Weights of a small mixture-of-experts language model, trained from scratch on English Wikipedia: 144 squared ReLU neurons an expert.
Below are experts of layer 2 (counted from 0) of a mixture-of-experts language model. Rows are named router (the router's row for the expert), up (a neuron's input weights, with its number) and show model dimensions 80-159. Each number is 128 + 24 x the weight over its row's rms, rounded and kept within 0 to 255.
After each expert's rows: a language model's description of what the expert responds to. This comes from a sample of Wikipedia text that the model never trained on.

# expert 35
router [147 122 111 101 138 113 114 160 117 169 151 158 126 126 129 108 160 117  79 153 146 167 119 126 128 127  97 126 112 159 118  98 146 127 151 110 132 116 101 143 147 155 100 141 162 123 124 152 148 116 117 157 177 140 114  96 129 125 183 126 153 133 145 155 118 157 124 149 112 140 134 142  99  89 167 100 118  78  89 122]
up7 [159 132 169 158 136 120 166  77 130 137 118 111 106 124 165 121 116 158 138 127 120 148 133 147 123 158 130  73 140  82 153 141 144 109 109 137 110 129  98 153 117  83 150 121 121  81 100 101 149 116 135 156 144 121 147 178 106 149 159 128  89 103 114 147 121 104 150 137 147 131 127  97  97 129 156 112  94 127 123 167]
up8 [ 89 176 155 145 101  95 110 165 168 167  96 137 106 111 143 166 140 128 137 119 126 105 166 111 138 154 138 120  99 131 131 146  97 141  92 119 106 137 162  81 121  96  85 118 144 104 178 134 158 123  78 133 146 138  94 127 150 150 136 148  92 146 170 118 123 129 152 144 156 146  96 133 120 121 133  99 171  96 118  88]
up9 [163 117 125 105 103 107 131 100 104 120  98 148  80  96 174 140 127 152 121 137 188  97 137 117 131 116 123 146 130 145 107  99 152 141  92  82 130 148 109 133  97 131 126 130  98 133 181 143 137 130 147 130 158 152 166  99 173 122 129 166 121 162 172 126 106 137 119  81 159 101  98 112 124 123 114 101 123 134 113 129]
up10 [143 133 147 140 131  97 102 121 109 131 129  49 133 106 137 135 125 157 130 156 136 173 163 189 102 144 124 140 124 117  81 121 181 142 111 138 106 125 173 131 150 113 139 112 157 108 188 115 180 158 121 146 149 117 182  92 114 120 113 131 115 124 156 129  85 124 168 133 133 178 134 100 138 131 115  77 165 134 156 124]
up11 [110 174 120 138 126 110 115 168 130 158 105 107  88 127 142 176 114 128 143 132 163 161 103 130 136 176 146 101 158 134 155 154 108 147 132 126 105 150 149 183 129 117 126 114 135 126 116 107 138 137 154 118 128 120 103 116 151 108 127 171 160 162 162 122 125 110 172 140 162 179 119 101  78 142 123 120 134 119 138 153]
up12 [123 188 155 121 125 119 148 119 132 141 106  96 132 105 149 113 137 148 128 132 123 149 134 120 130 102 125 123 102 122 145 135 138 135 105 128 143 126 146 150  80  90 131 165 115 174 121 117  94  90 131 105  62 140 123 135  77 140 151 112  94 117 156 115 105 137 112  68  84  94  82 156 134 116 124 126 114 124 170 128]
What it handles: Headings, table breaks, name pieces. Line breaks, ==, === and | in headings and tables, plus early pieces of capitalized names such as M-e-xico, M-it-chell, Benf-ica.

# expert 28
router [128 113 138 109 133 118 156 150 123  91 173 158 151 129 125 127 125 124  99 124 108 142  87 153 140 129 102 112 122 121 117 131 129 127 172 103 157 148 176 160 102 114 116 137 162 103 101 131 104 144  73 118 103 113 110 138 142 128  94 163 187 117 111  84 136 105 126 152 153 100 160 152 159 122  79 125 110 131  94 130]
up3 [135 131 103 129 142 138  90 126 147  96 152 127 152 125 136 108 137 118 143 161 130 118 110 100  97 105 139  94 103 122 120 180 104 118 145  97 138 140 161  81 114 185 127 104 144 116  97  94 145 103 122 130 186 115 103  97 148 134  92 135 130 154 130 122 146 126  86 138 135 191 128 118 129  69 153 107 132 164 105 109]
up4 [139  99 108 119  81 128 103 159 127 117 127 109 120 125 167 120  43 148 113 124 133  94 126 110 142 111 166 143  93 173 124 147 172 128 117 117 128  79  94 103 101 155  83 114  91 179 184 104 104 136 124 129 137 150 111 194 137 110 143 137 121 119 142 112 124 113 119 149 124 139 150 122  81 126 126 136 137 129 120 140]
up5 [147 112  98 142 130  90 122 118 116  94  72 108 132 122 133 139 171  98 112 157 133 151 144 120 107  95 119 102  90 102 178 118  84 118 109 177 138 114 143 139 126 140 133 152 101 146 138  80 113 111 101 148 116 135 134 148 158 127 141  89 107 130 114 111 122 164 103 131 138 128 131  87 149 143 135 161 110 146  99 163]
up6 [140 180 169 115 140 128 157 120 135 137  89 112 141 112 119  97  60 140 142 161 159 138 151 126 101 122 105 136 107 103 145 134 152 140 111 109 152 117 126  98 112 149 122 150 152 129 125  78 146 138 120 137 117 180 103  99 125 124 129 142 134 119 106 116 129 128  90 151  57 120 107 146 121 142 119  50 105 117 102 121]
up7 [143 112 113 171 113 149 138 133 126  96 145 173  96 104 130 125 144 106 131 101 125  99 137 159 161 112  98 113  77 126 141 102 135 122  98 127 124 109 118 139  96 111 165 135 117 116 106 142  81 118 122 158 132 151 174 153 146 124 102 118 145 150 154 139  81 127 164 115 176 146 109  97 151 167 112 103  88 145 147 133]
up8 [119 111 101 123 149 104 112 114 117 143 121 154 124 107  88 135 150 119 108 120 124 116 119 104 121 111 103 108 111 168 153 146 166 174 131  92  92 118 142  87 102 115 136 124  96 112 133 108 140 122 105 156 131 112 141  96 105 159 105 138  80 153 124 134 150 114 126 167  96 114 102  83 111 126 114 124 121 133 142 145]
What it handles: Foreign name letters. Single vowels and short pieces inside non-English names and words, often accented Portuguese, Polish, Filipino or Chinese, e.g. Jojo, João, Kunlun.

# expert 22
router [143 110 155 121 134 100 146 107 111 130 173 158 139 124 153 134 152 101 142 101 126  92 156 116  99  90 115 148 128 109 133 137 141 121  70  92 127 103 138 142 100 168 173 104 127 114 127 139  93 158 117 115 129 137 134 114  95 137 168 133 100  76 162 127 141  90 149 168 126 162 145 123  90 103 134  99 114 108 107 121]
up0 [124 127 143 143 133 134 138 128 181 158 118 141 146 116 138 128 125 162 122 140 118 195 139 120 133 139 131  98 106  97 125 132  93 104 138 109 112 166 157 135 150  97 126 117 114 128 121 121 112 131  73 148 150 114 138 105 145 199 145  81  85 143 170 141 100 107 139 157 162 121 131 123  99  99 124 153 101 124 157  99]
up1 [154 179 159  88 121 114  90 124 150 109 115 123  98 104 181 120 100 182 137 187 157 142 113  73 117 123 161 122 151 106 134 130 171 103 129 132 121 156 146 132 119 137 135 130 153 149 114 102 132 164 148 139 106  93 163 119  89 123 143 167 153 125 124 122 145 105 136 111 124 134 144 150 154 142 138 122 125 104 156 114]
up2 [124 173 131 123 138 126 100 139 133 120 143 165 104 103 100 183 152 163 120 190 135 111 126 104 128  99 110 120 140 157  82 146  96 125 143 133 135  96 139 106 162 144 119 132 126 125 114 130 135 140 128 142 111 165 100  91 122 133 109 129 119 153 152 113 128 134 168 148 117 136  92 123  95 171 168 110 127 121 120 101]
up3 [118 144 121 142 167 138 104 133 148 138 125 151 128 128 159 151  99  90 121 151 132 155 110 113 143 175  98  39 109 129 121 130 105 124 118  83 125 141 141  47 158 171 154 135  92 140 121 135 120 107 130 155 119 165 121 143 116 134 106 119 137 138 156 135 103 135 122 129 123  96 116 135 121 151 133 113 141 160 103 178]
up4 [117 123 123 117 108  99 162 163 162 162 148 151  96 135  76 112  90 129 110 147 145 153 136 113 126 126 123 129 130 160 123 126 146 165  94 111 152 123 120 108 113 147 101  91 102 150 192 150 117 143 109 137 170 129 135 140 121 139 130 172 113 130 169  87  94 144 115 126  88 105 162 131 160 130 133 143 194 104 130 135]
up5 [156 147 163 116  85 158  86 124 146  92 120 113 131 120 169 146  95 145 164 123 133 153 135 100 102 149 159 146 151 121 167 177 149 120 112  95 161 131 131 142 140 101 162 122 137 149 135 147 115 149 149 137 109 113 143 124 135 115 119 121 130 141 185 114 124 104 139 125 135 131 114 154 182 135  99 123 138 131 131 136]
What it handles: Capitals in proper names. The word the after prepositions, and capital first letters of proper names in titles and credits, such as New L-ine Cinema, World B-ank.

# expert 20
router [ 85 133 143 130 107 102 155 105 123 102 132 125 161 121 115 115 133 165 144 121 121 138  92 175 139 166 137  95 130 108 125 140 127 114 106 112  76 135 126 160 167 154 138 141 132 118 131 157 125 116 112 125 129 116 143  90 131 149 144 140 117 137 102 155 129 133 129 121 166 161 144 158 151  83  97 103  83 114 129 125]
up4 [ 99 132 138 122 128 108 116 135 127  97 124  94 150 131 147 118  89 141 162 125 126 153 150 169 136 155 138 113 117 172 150 141 140 149 100 130 117 131 105 150 111 111 120 134 124 174 174 160 153 148 154 116 153 203  98 138 110  69 104 148 167 128 113  85 138 137  87 137  82 120  90 132 118 130 132 155 144 164 108 140]
up5 [104 110 101 150 130 150 139 109 126 123 154  80 119 104 142 148 161 102 134 164 146 141 114 129 106 128 143 107 136 126 151 136 104 115 119 117  94 122 150 107 120  95 133 110  78 115 141 102 134  82 133 138 129 140 119 103 123 157 100  38 109 142 190 110 106 128 121 103  97  96  93 118 110  97 134 149 102 143 103 150]
up6 [ 88 129 148  71 110 139 109  85 139  65 104 110 126 114 125  95 131  90 145 147 138 101 142 140 147 136 138 115 112 163 114 111 100 118 142  99  98  71 111 123 139 128 112 145 150 134 148  67 144 104 150 178 148 166 108 118  95 122  99 101 159 125 112 153 158 100 151 147 125 115 152  87  97 118 164 105 118 162 130  68]
up7 [136 127 134 151 126 158 149 131 114 121 131  76 103 120 151 131 151 125 134 101 141 116 114  95 145 140 126 156  97 143 110 142 102 118 101 138  80  74 131 147 128 117 129 138 140 115 114  93 147  91 124 139 142 151  87 139 114 162 108 113 179 124 152 107  93  83 129 122 167  95 122 122 152 126 115 135 116  69  91 135]
up8 [135 133 142 136  86 146 148 131 103 166 149 114 118 113 118 154 140 125 112 112 122 112 134  88 155 114 108  99 140 127  97 152 156 110 130 151  87 159  99 101 133 155 105 106 178 101 109 145 159  82 146 209 144 140 144 149 132 113 136  81 116 157 142 147 140 105  87 142 148 140 123 107 117 118  77 148 122 132 161 137]
up9 [100 132 137 126 128 107 155 163 131 146 136 120 117 117 167 165 122 131 135 130 104  97 128  97 120 150 127 108 129 126 100 126 128 142 123 190 138  60  94 117 115 150 105 140 117 137 107  94 113 127 141 109 121 165 118 141 162 107 142 124 151 126 137 102 155  97  90  73 123 110  86 153 123 102 156 137 143 108 115  91]
What it handles: Connectives and line breaks. The preposition to (ambassador to, leads to), infinitive to, will/would, and, line breaks and table pipes, often following a noun.

# expert 24
router [160 125 150 117 153 125 117 141 135 127 150 165  81 121 147 104 124 105 131 111 156 171 137 168  90 106 149 133  91 135 161 122 113 105  71 106 133 123 133 116  97 116  83 149 141 140 130 162 124 116 168 164 141 143 121 124 112 127 169 170 165 103 123 119 140 127 106  94 118 121 114 109 136 134  89 134 129 142 156  88]
up3 [109 168  97 164  94 133 103 101 141  96 132 122 114 139 110 112 114 159 115 127 112 115 143 122 106  88 113 111 111 150  95 140 115 116 121 109 134 135 126  93 119 179 120  96 149  91 124 134 140  86 106 133  94 146 123 159 154 116 122 143 152 111  94 176 145 120 131 135 149 116 179 101 147 113 176 131 158 145 161 132]
up4 [180 159 119  95 123 130 158 185 169 176 132 130 126 118 145  81  90 155 162  94 154 129 174 119 146 111 129 121  87 121  83 116 131 118 140 109 133 111 112 142  95 129 137 127 121 152 147 112 120 106 119 162 131 147 116 128 113 148 120 124 121 156 154 106 109 119  95  98 101 120 151 153 154 109 145 142 147 133 149 158]
up5 [115 110 101 132 149 139 123  78  87 158 123 131 138 114 144 128 156 112 122 141 144 124 123 107 144 115 152 129 150 134 145 146 105 127  93 114 135  93  97 110 144 102 118 120 103  84 139 113 128 124 124 130  78  98 175 119 137  75 125 140 108 108 144 128 157 107 131 125  95 157 113 109 145 136 170  86 146  70 126 150]
up6 [110 133 130 128 104 173 140 113 146 114 146 132  93 119 111 130 113 151 149 128 155  84  97 120 128 129 132 100 118 156 101 140 155 190 157 100 168 102 147 122 178 100 108 117 111 115 166 126 136 146  89 110  88 175 140 145 153 148 115 128 120 130  83 130 133 118 131 121 106 140 112 148 119 129 125 149 125 147 111 152]
up7 [103  90 129  94 136 120 143 105 162  89 100 103 114  94 131 120 147 121 150 119 142  60 137 123 109 119 137 119 140  34 168 126 111  96 132 133 115  91  91 102 154 115 160 138 177 138 162  95 131 123 117 179 139 115 132 143  91 109  76 136 138 147 121 152 137 105 121 133 147 140  89 119 135 138 125 126 153 143 119 145]
up8 [146 146 136 129  98 162 101 148 121 138 126 122 108 104 145 164 199 139 141 126 120 124 121 107  93 148 134 121 127 131 148 172  97 100  92 109 112 106 118  91 128 113  92 125 137 106  92 124 203 104 138 117 147  87 102 133 104 133 152 134 141 139 167 142 127 124 126 145 121 138 104 140  71 210 113 139  98 125 107  98]
What it handles: Word-final suffixes. Suffix pieces completing a word, mostly -ing, -ion, -s, -er, -ed, -ment, as in drawing, version, retirement, reports.

# expert 1
router [158 128 119 155 136 133 106 162 110 114 141 122 127 141 121 125 100 127 100 119 111 113 166  77 147 111 157  93  99 109  96 143 124 125 139 127 105 135 127 113 159 171 176 108 176 100 153  83 133 149 128 118 156 103  77 104 137 121 124  99 149 154 167 156 113 146 113 148 164 144 140 153 137 103 119 169 189 182 142 139]
up8 [104 166 139 109 135 117 115 140 134 194 113 162  99 117 117 143 130 117 114 145 135 146 175  81 143 145 120 103 111 157 126 132 129 161 125 109  91 119 126  88 121 110 138 115 129 131 141 144 181 136 108 144  82 135 131 146 138 153 139 129 134 144 117 156 139 145 109 124 131 169 129 108 125 126 109 112 138 137  78 108]
up9 [ 92 116 104 107 156 110  89 126  99 123  66 130  87 119 180 120  95 156 121 149 146 147 137 129 135 136 127 161 157 119 151 113  93 117 100 115 109 113 125 102 133 145 166 167  89 154 116  68  92 142 141 114 167 122 115 125 113 158 149 100 125 113 107 161 101 131 128 138  84 143 105 120 147 138 166 146 129 124 150 100]
up10 [110 113 145 105 109 102 112 126 152 172 120 146 145 110 168 142 140 105 111 165 130  95 156 114 134 126 113 135 132 187 102 117 138 164 105  95 128 145 151 146 134 135 153 104 160 128 138 122 149 100 149 124 124 181 128 122 144 164 140 115  75 162 119 173 137 105 156 141 112 147 146 105 102 174 175  89 138 132 136 149]
up11 [111 155 122 108 159 102 128 115 133 145 128 122 115 130  92 137 126 144 111 161 122 165  82 134 129 129 126  57 134 144 104 139 112 127 112  73  98 136 107 149 105 125 166 137 160  92 133 171 167 139 125 124 133 150 187 148 152  94  74 132 154 140 161 159 160 134 138 113 168 156  69 107 106 134 155 138 152 156 156 145]
up12 [126 125 157 162 154  91 184  78 146 113 100 109 120 107 139 139 135 126 121 141 141 147 105 135 122  64 124 114  62 117 132 102 147 115 143 144 112 146 134 138 119 146 107 161 151 171 169  96 105  77 107 144 153 126 121 178  81 111 129 131 180  76 122  89 136 127 108  94 143 122 146 125 135 114 164 104 117 145 136 105]
up13 [151 103 103 120 133 112 162 116 170 100 139 173 129 100 138 124 146 139 149 156 117 130 129 114 141 127 140 122 101 124 141 131 113 113  85  83 127 150 112 108 147 106 162 156 125 153 143 103 119  72 129 134 106 109 144 120 146 166 115 127 109 161 138 141 141 112 113 119 133 139 143 164 152  99 169 117 177 130 111 154]
What it handles: Name-internal word pieces. Middle fragments of proper names and rare words right after a capital letter, such as B'ret't, J'ul'ia, Ag'g'regate, Bar'n'es.

# expert 15
router [109 186 133 112 105 105 118 173 140 145 157 151 157 124 104 134 122 156 137 126 118 127  65 159 129  96 149 117 150 127 122 152 111 114 123 158 116 139 106 147 129 101 105 113 155 138 121 135 151 111 156 126 129 124 103 146  94 125 112  83 128 132 123 156 123 140 130 132 123 140 129  82 113 128 116  88 140 145 152 133]
up7 [143 146  96 155 185  84 111 104  91 137  98  82 105 113 112 147 182 122 144 136 177 122 146  91  94 165 126  97 104 120 119 110 119 136  94 124  86 109 100 123 166 143 164 145 143 101 108 110 115 148 140 136 141 139 124 103 127 151 138  90 135 136 143 160 108 117 163 116 132 109 106 111 110 147 137 131 116 146 105 143]
up8 [110 144 123 155 117 123 131 141 111 189 158  95 173  99 142 130  98 125 109 167 168  69 116 133 123 121 145 114  92  84 136 127 120 124 147 126 159 132 132 152 146  96 128 116 170 128 167 135 155  89 113 150 172 105  87 120 161 139 102 187 130 109 138 147 152 144 122 116 126 108 101  78  89 102 142 101 111 164 128 134]
up9 [123 105 140 142 123  94 142 135 112 126 106 131  95 130 147 130  90 121 122 152 138 139 125  84 114 146 125 120 121 131 157 143 117 119 121 134 157  83 123  98 102 148 107 100 125 159 159  88 120  91 114 120 144 138 121 105 109 100  99 105 157 105  93 112 122 165 108 171 113 107  91 130 106 166 102 156 118 145 131  91]
up10 [105 102 163 101 127 110 102 112  94 141 137 154 151  93  94 153 166 119 138 119 131 136 142 116 146 143 107 158 133 202  71 102 139 143 158 113 130 103 130 153 135 133 107 114 158 150 144 149 158 107 137 130 104 132 157 140 145 118 124 113 109 169 145 132 122 125 157 155 153 123 155 112  98 121 144  71 130  68 164 115]
up11 [141 141 141  65  99 157 149 162  96 150 132 141 113 115 134 165 112 129 127 104 142 130 125 136 127 136  81 150 132 135 172 135 139 127  87 138  80 142 141 143 124 152 135 109 137 119 115 135 146 118 157 109 119 151 126 107 116  96  95 128  89 135 119 132 122 111 191 119 178 195 130  76 113  87 146 102 102 143 129  92]
up12 [167 142 123 111 146 127 131 107  93 122 134 114 107 116 153 131 120 166 125 142 152 166  97 134 130  88 137 157 135 155 140 130 161 132 125 145 138 133 162 200 120 149 143 134 136 169 155 132 140 121  63 156 120 131 127 137 123 102 143 114 141 118 169 119 138 111 168  96 150 156 153 154 148  91 132 170 145 163 109 115]
What it handles: Mid-word fragments. Middle fragments of longer Latinate words, such as con-st-ellation, Char-act-er, consol-id-ated, dedic-ation, unr-est.

# expert 39
router [138 108 154 132 107 111 146 154 145 122 110  98 121 132  86 168 101 113 130 120 140 112 143 111 133 141 110 163 103 149 137 119 118 166  89 153 135 142 158  89  96 114 160 109 129 173  94  90 137 133 107 148 105 110 105  87 152 122  96  97 117 100 125  98 100 164 131  94 166 124 146 167 160 146 145 106 132 126 123 109]
up7 [154 144 136 115 173  68 135 113 152 113  84 131 109 118 106 120  93 157 141  95 151 105 108 135 107 134 121 138 111 110 139 152 138 148 125 129 155 127  65 152 108 116 146 122 170  74 121 109 116 143  96 152 116 116 123 138 114 158  97 144 126 136 107 103 119  96 150 140 125 123 115 132 152 119 132 179 129 133 145 172]
up8 [124 147 116 143 113 152 151 133 127 126  76 154 166 114 125 158 151 118 139 115 127 104 134 144 135 105 134 113 132 167 180 101 145 131 142  66 144 136 115  96 122 103 128 134 141  79 186 117 178 144 118 169 118 102  91  97 179 152  92 109 113 153 136 170 140 134 127 156 124 104 113 113 125 148 148 141 116 115 123  95]
up9 [159 152 113  84 145 153 109 121  94 109 103 138  95 130 132 138 129  95 126 161 138 145 115 127 125 139  79 160 151 140 143 109 120  85 127 146 188 107 135 129 120 166 109 110 147 131 112 165 138 143 112 193 151 159 125  85 106 154  97  98 116 147 127 135 157 105 124 113 113 107  74 127 135 143 115 161 146 139 101 125]
up10 [156 134 167 105 154 144 127 121  62 116 115 123 118 105 128 151 116 122 119 141 128 103 161 126 154 127 142 128 127 164  80 136 116 141 108 134  99 167 148 175 122 172 119 123 165 124 114 103 127 119 125 122 148 117 181 132  97  94 117 114 121 134 160 118  89 135  98 172 175 162 110 131 128 121 156 164 142 130 144 134]
up11 [152 154 171 133 169 107 144 117 123 163 146 104 119 113 132 140 134 109 168 137 162 126 116  79  77 143 176 129 137 106 164 103 160 132 102 146 110 136 146 137 130 124 136  86 167 119 127 191 136 136 124 164 103 159  96 147 172 127 121 137 131 133 130 179 110 129 139 132 139 129  90 112 125  89 129 149 135 142 123 134]
up12 [136 182 146  86 119 164 161 134 157 117 130  99 157 136 136 134 137  93 145 144 115 122  81 144 166  62 149 123 129 149 118 119 114 145 150 150 152 144 182 142 105 125 102 153 152 158 133  88 143 141  75 159 132 132 105 165 147 123  97 100 150 148 125  97 123 114 134 128 132 131 154 141 123 165 146  90 155 147 164 132]
What it handles: Adjective stems and suffixes. Adjective stems and endings such as ind-ependent, soc-ial, convent-ional, contempor-ary, and common adjectives new, known, such, local.

# expert 31
router [151 117 134 101 158 134 127 141 141 161 126 171 171 128 118 180 104 137 109 105 160 115 123  93 125 134 140 107  73 136 126 196 158 143 121 113 163 108 111 130 107 115 131 114 196 147 139 100 115 150 132 110 125 152 109 124  97 160 145 113 166 123 141 140 145 131 104 130 111  73 134 132 164 130 121 155 107 148 131  92]
up0 [156 129 136 162 118 115 148 141  96 127 116 118  97 119 137 194 151 142 110 133 132 129 155 102  59  95 116 140  60 126  82 111  88 123 102 122 157 110 111 118 162 153 176 119 142  89 121 110 124  91 121 153 161 114  93 127 144 172 143 129 140 122 136 116  89  98 142 156 110  94 132 102 109 136 116  90 104  94 123 120]
up1 [ 84 114 121 148 150 131  99 141 108 112 115 114 102 110 142 136  89 109 107 108 105 144 139  77 117  92 145  99  93 123 140 114 155 146  97 114 127 133 125 135  96 120  69 142 110 167  95 126 165 119 159 133 141 149 182 153 144 143 124 115  97 169  88  82 126  88 208 104 145 123 142 135 131 134 145 146 150 130 127 122]
up2 [105  90  99 109 139  93 100 133  93 126 135 150  94  93 148 157 141 147 140  83 133  84 143 108  81 101 150 129 165 149 119 131 119 129 126 122 124 140 141 152  92 119 133 100 129 140 138 189 101 110 156 115 145 140 122 130 120 107 120 158 132 133 186 172 137 134 152  95 168 133 129  98 140 122 137 118 137 125 176 117]
up3 [ 96 121 119 109 114 108  82 142  83 119 123 118 152 129 127 123 119 131 144 118 145 128  91  89  69 121 120 136  76 127 102 172 131 129 166  95 161 146 117  91 117 153 113 128 157 132 150 109 115 113 180 133 124 140 129 156 141 141 120 105 166 151 147 145 110 143 134 150  95 107 123 125 110  86 135 133 130 100  98 126]
up4 [137  95 141 125  94  89 136 149 145 154 107 137  78 116 112 100 128 155 146 160 153 114 120 124  83 116 126 101  96 166 145 121 153 120 122 138 104 132 108  64 154 128  93  82 116 110 144 119 119 138 119 189 112 131 106 138 156 141 162 106 127 157 113 150 109 108 132 116 110 132 160  95 133 145 137 170 116 100 138 118]
up5 [120 135 100 117 132  83 126 100 113 111 106  70 107 126 162 113 134 138 140 171 160  93 128 158 123 150 135 164 134 170 158 139 145 121 135 122  70 128 162 111 147 134 136 141  76 132 120 102 121 153 151 135 124 124 158 140  86 142 147 124 118 143 172 141 138 139 148 111 131 104 132 104 118 150  99 144 104 125 110 104]
What it handles: Possessive 's endings. Possessive 's closing proper names and nouns, as in Hell's Kitchen, McDonald's, Women's Marathon, plus assorted mid-word pieces.

# expert 0
router [144 123  69 142 124 141 135 165 132 134 102 166 112 114  93  89 105 144 123 158 173 162 155 135 125 107 153 109 126 111 106 155 100 130 119 131 140  90 122 107 117 129 155 150  90 114 173 126 115 142 128 119 149 126 155 124 146 154 116 143 112 152 154 134 113  94 122 105  82  91  97 144 150 138 183 163 117 151 124  81]
up8 [133  96 141 154 106  92 168 140 108 133 107 129 128 116 112 129 153 114 112 111 114 131 167 142 154  72 133 126 119 117 186  89 163 105  96 135  88 133 138 114 128 112  92 104 153 123 121 193 134 160 101 125 163 126 138 118 141 125 111 150 138 134 134 168 112 132 135 156 142 133 111  92 151 109 138 136 132 138 107 121]
up9 [141 146 126 112 141  99 129  81 119  82 131 109 115 128 126 100 135  98 116 135 113  94 175 107 133 122 114 114 115 112 186 131 145 145 134 145 131 144 112 113 138 167  82  93  99 135 125 129 178 116 146 135 183  94 139  94 127 136 125 163 123  95 147  99 165  94 112  90 124 142 140 147 100 111 115 101 100 131 113 137]
up10 [135 123 137 118 114 118 149 155 143 155  91 114  94 121 157 138 117 120 119 120 167 117 152 128  96 100 151 126  93 133  98 141 167  92  97  89 131 106 144 131 132 163 160  79 151 126 119 132 160 136 113 108 145 103  99 101 107 163 137 142 103 146 156 175  90 126  81 169  95 159 138 115 132 162 103  93 125 110 154 122]
up11 [147 125 129 146 125 110 151  90  72 163 120 100 135 131 111 136 133 136  99 111  89 155 111 116  93  74 134 138 144  90 144 139  89 137  49 118 145 164 144 151 119 105 171 134 122 108 161 117 149 131 128 156 127 125 156 123 114 129 133 132 138 135 181 125 103 193 143 114 142 159 114 141 162 147 150 125 179 141 109  94]
up12 [125 156 158 131 166 141 149 104 148 114 115 150  82 107 173 132 102 135 172 112 128 117 130 149 173 124 103 106 118 135 136 145 136 129 159  93 142 147 165 131 113 136  77 148 150 130 136 144 125 139 138 137  97 162  76 136 105  73 126 130 108 118  77 130 122  96 136 118 139  92  63 136 138 118  83 127 109  63 136  85]
up13 [122 159 145 116 122 114 110 115 155 117 141 123 113 102 101 129 201 103 119 117 120 135 136 112 128 175 158 112 112 164 164  98 110  90 110 158 135 171 110 138 106 121 153 126 151 144 117 134 121 141 143 111 109 131 128 129 140  82 140 138 111 179 150 123 100 117 118 115 155 160 109 149 115 184 100 137 145 139 102 123]
What it handles: Auxiliaries and adverbs. Auxiliary verbs, negation and adverbs after a subject or modal, e.g. was, been, be, not, also, later, often; also word-initial verb pieces.

# expert 13
router [155 147 140 115 146 174 126 122 169 132 114 114 150 122 156 160 128 138 185 102 117 148 131 108  86 164  72 115 116 142 111 124 122 115 149 132 121 115 151 170 162  70 115 135 102 121 123 113 156 103 101 116  93  82 149 127  96 146 124 132 134 139 126 109 138  80 125 100 143 121 150 153 117 112 125 124 126  95 135 192]
up4 [166 101 134  99 148 100  96 108 167 120 134 156  83 127 163 108  95 164 111 113 153 158 156 110 105 122 159  92  95 101  90 109 120 161 119 102  93 131 106 102  94 148 131 138 121 109 176 112 123 112 111 126 134 148 125 137 136 167 100 133 142 166 150 115  79 119 103 101 121  97 167 122 166 131 114 125 118 129 151 103]
up5 [156 110 129 152 104 121 103 132 122  91 151 129 130 128 193 157 159 112  86 145 132 119 101 112 134 100 149 134  84 163 163 176  92 198 123 103 111 105 117 123 148 151 107 124 119 118 122 106  80 165 148 118 167 138 142 147 106 116  78  93 137 112 130 103 131 100 119 129 137 112 148 107 144  92 135 132 163 152 129 139]
up6 [143 158 143 103 165 165 126 123 102 102 132 111 131 119 174 112 110 142 129 114 168  94 129 145 135 140 129 155  92 141  90 116 155 127 147  71 164  77 122 129 153 139 100 158 162 126 144 116 158  97 128 142 127 174  99 114  91 128 118 138  65 140  89 142 148 115 127 113 119 107  98  65 139 182 106 103 142 118 162 121]
up7 [127 140  96 146 129 101 130 134 110 123 113 163 133  89 130 126 117 104 132  96 130 108 146  72 158 143 119 129 108 110 159 152 136 163 180 126  86  95 117 145 142 122 168 139 118  86 122 136 150 133  76 181 117 136 159 106 130 151  98 137 142 136 147 131  98  95 141 106 141 105 122 129 130 127 137 114 100 132 160 125]
up8 [150 132 131 170 147 103 130 150 169 142 116 142 142 109 116 142 159 100 103 163 119 127 170 114 139 124 145 122 117 121 179 133 176 108  98 101 116 171 104 112 174 116 147 113 135 127 126 156 141 119 155 128 159 115 130 124 141 172 157 120  82 163 109 175 147 110 118 150 128 107 132  85 115 145 105 160 156 133 108 137]
up9 [159 120 136 155 151 111 133 179 111 130 132 152  49 126 128 160 154 157 115 128 155 133 149 119  92  89 116 140 113 152 145 133 114 146 150 121 135 108 116 118 126 166 121 142 181 121 138  99 103 156 142 101 165 122 123 125 152 105  78 100 164 103 138 128 139 102 126  98  79  88  87 127 103 121 149 129 152 129 134 121]
What it handles: Latin taxonomic endings. Endings of Latin genus and species names in biology lists, such as -us, -ae, -ens, -is, -ata, plus line breaks and Greek-letter bytes.

# expert 4
router [171 142 137 138 139 133 116 163 121 119 126 101 140 149 107  69  87 137 140 112 127 154 171 120  76  96 118 113 150 115 117 122 152 154 145  64 124 144 166 141 148 177 124 161  92  89 137 109 116 166 110 123 150 117 136  94 114 181 134 114  93 131 163 158  98 133 108 164  97 116 132 118 131 145 143 155 134 108 135 153]
up0 [121 140 128 126 114 140 161 139 160 143 117 112 114 119 156 140 117 170 107 133 129 119 157 126 106 125 143 116  99 136 153 140 145 114 132 187 165  74  91 100 116 151  85  81 131 108 109 122 131 117  99 124 116 161 146 152 192 120 153  91  98 164 142 178 147  94 170 155 115 124 162 106 123 129 133 154 118 151 140 120]
up1 [ 91 168 107 112 156 149 139 142  78 118 132 117 127 107 115 140 153 138 136 150 132  77 122 101 123 137 155 130 117 148 118 122 114 142 115  94  92 129 115 153 121  78 124 150 133 111 138 145 175 119 143 199 141 147 119  92 107 144 113 148 142 176 143 138 156 110 138 113 114 114 119 123 150 116 166 127 145 100 108 162]
up2 [101 168 121  90 139 131 132 130  94 114 137 123 111  79 126 115 124 141 130 118 107  79 114 124 126  90 111 128 142 141 100 148 110 137 147 119 118 115 137 122 109 135 118 143 138 186 166 116 103 134 160 126 116 178 120 148 133 128  90 187 104 129 169 162 105 127 133 199 127  80 112 104 127 146 143 112 174 108 130 106]
up3 [ 87 167  97  91 126 119  99  72 158 116 144 156 159 142  97 122 102 133  91 113 106 143 136 147 164 125  82 100  83 126 128 124 106  96 150 131 150 112 126 114 140 157 138 134 126 142 141 141 109  89  79 139 162 179 141 159 128 118  90 138 140 161 100 114 172 152 168 108 133 145 155 131 143 113 136 117 166 129 170 144]
up4 [142 134 105 130 122 154 140 164 149 144 164 175  71 127  83 148 111 123 153 131 155 149 132 127 127 136 115  93 128 153 103  99 129 140 137 117 147 127 134 100 140 154 121 103 121 137 151 112 188 115 109 167 138 168  90 144 173 128 146  99 116 142 132 122 139 138 142 138 161 135 146  94 179 129 100 142 100 113 143 101]
up5 [125 129 132 141 102 174 119 105 145 110 105 118 151 126 145 139 112  86 134 120 174 124 140 123 142 118 138 124 140  81 187 130 153 148 126 104 132 148 144 132 139  87 140 135  91 135  96 128 141 142 145 128 129 150 180 133 127 112 139 138 129 146 127  84  60 157 139 115 122 116 100 167 159 188 137 164 115 123  90 141]
What it handles: Articles and determiners. Articles and determiners right after a preposition, starting a noun phrase, such as the, a, an, its, their, another, same.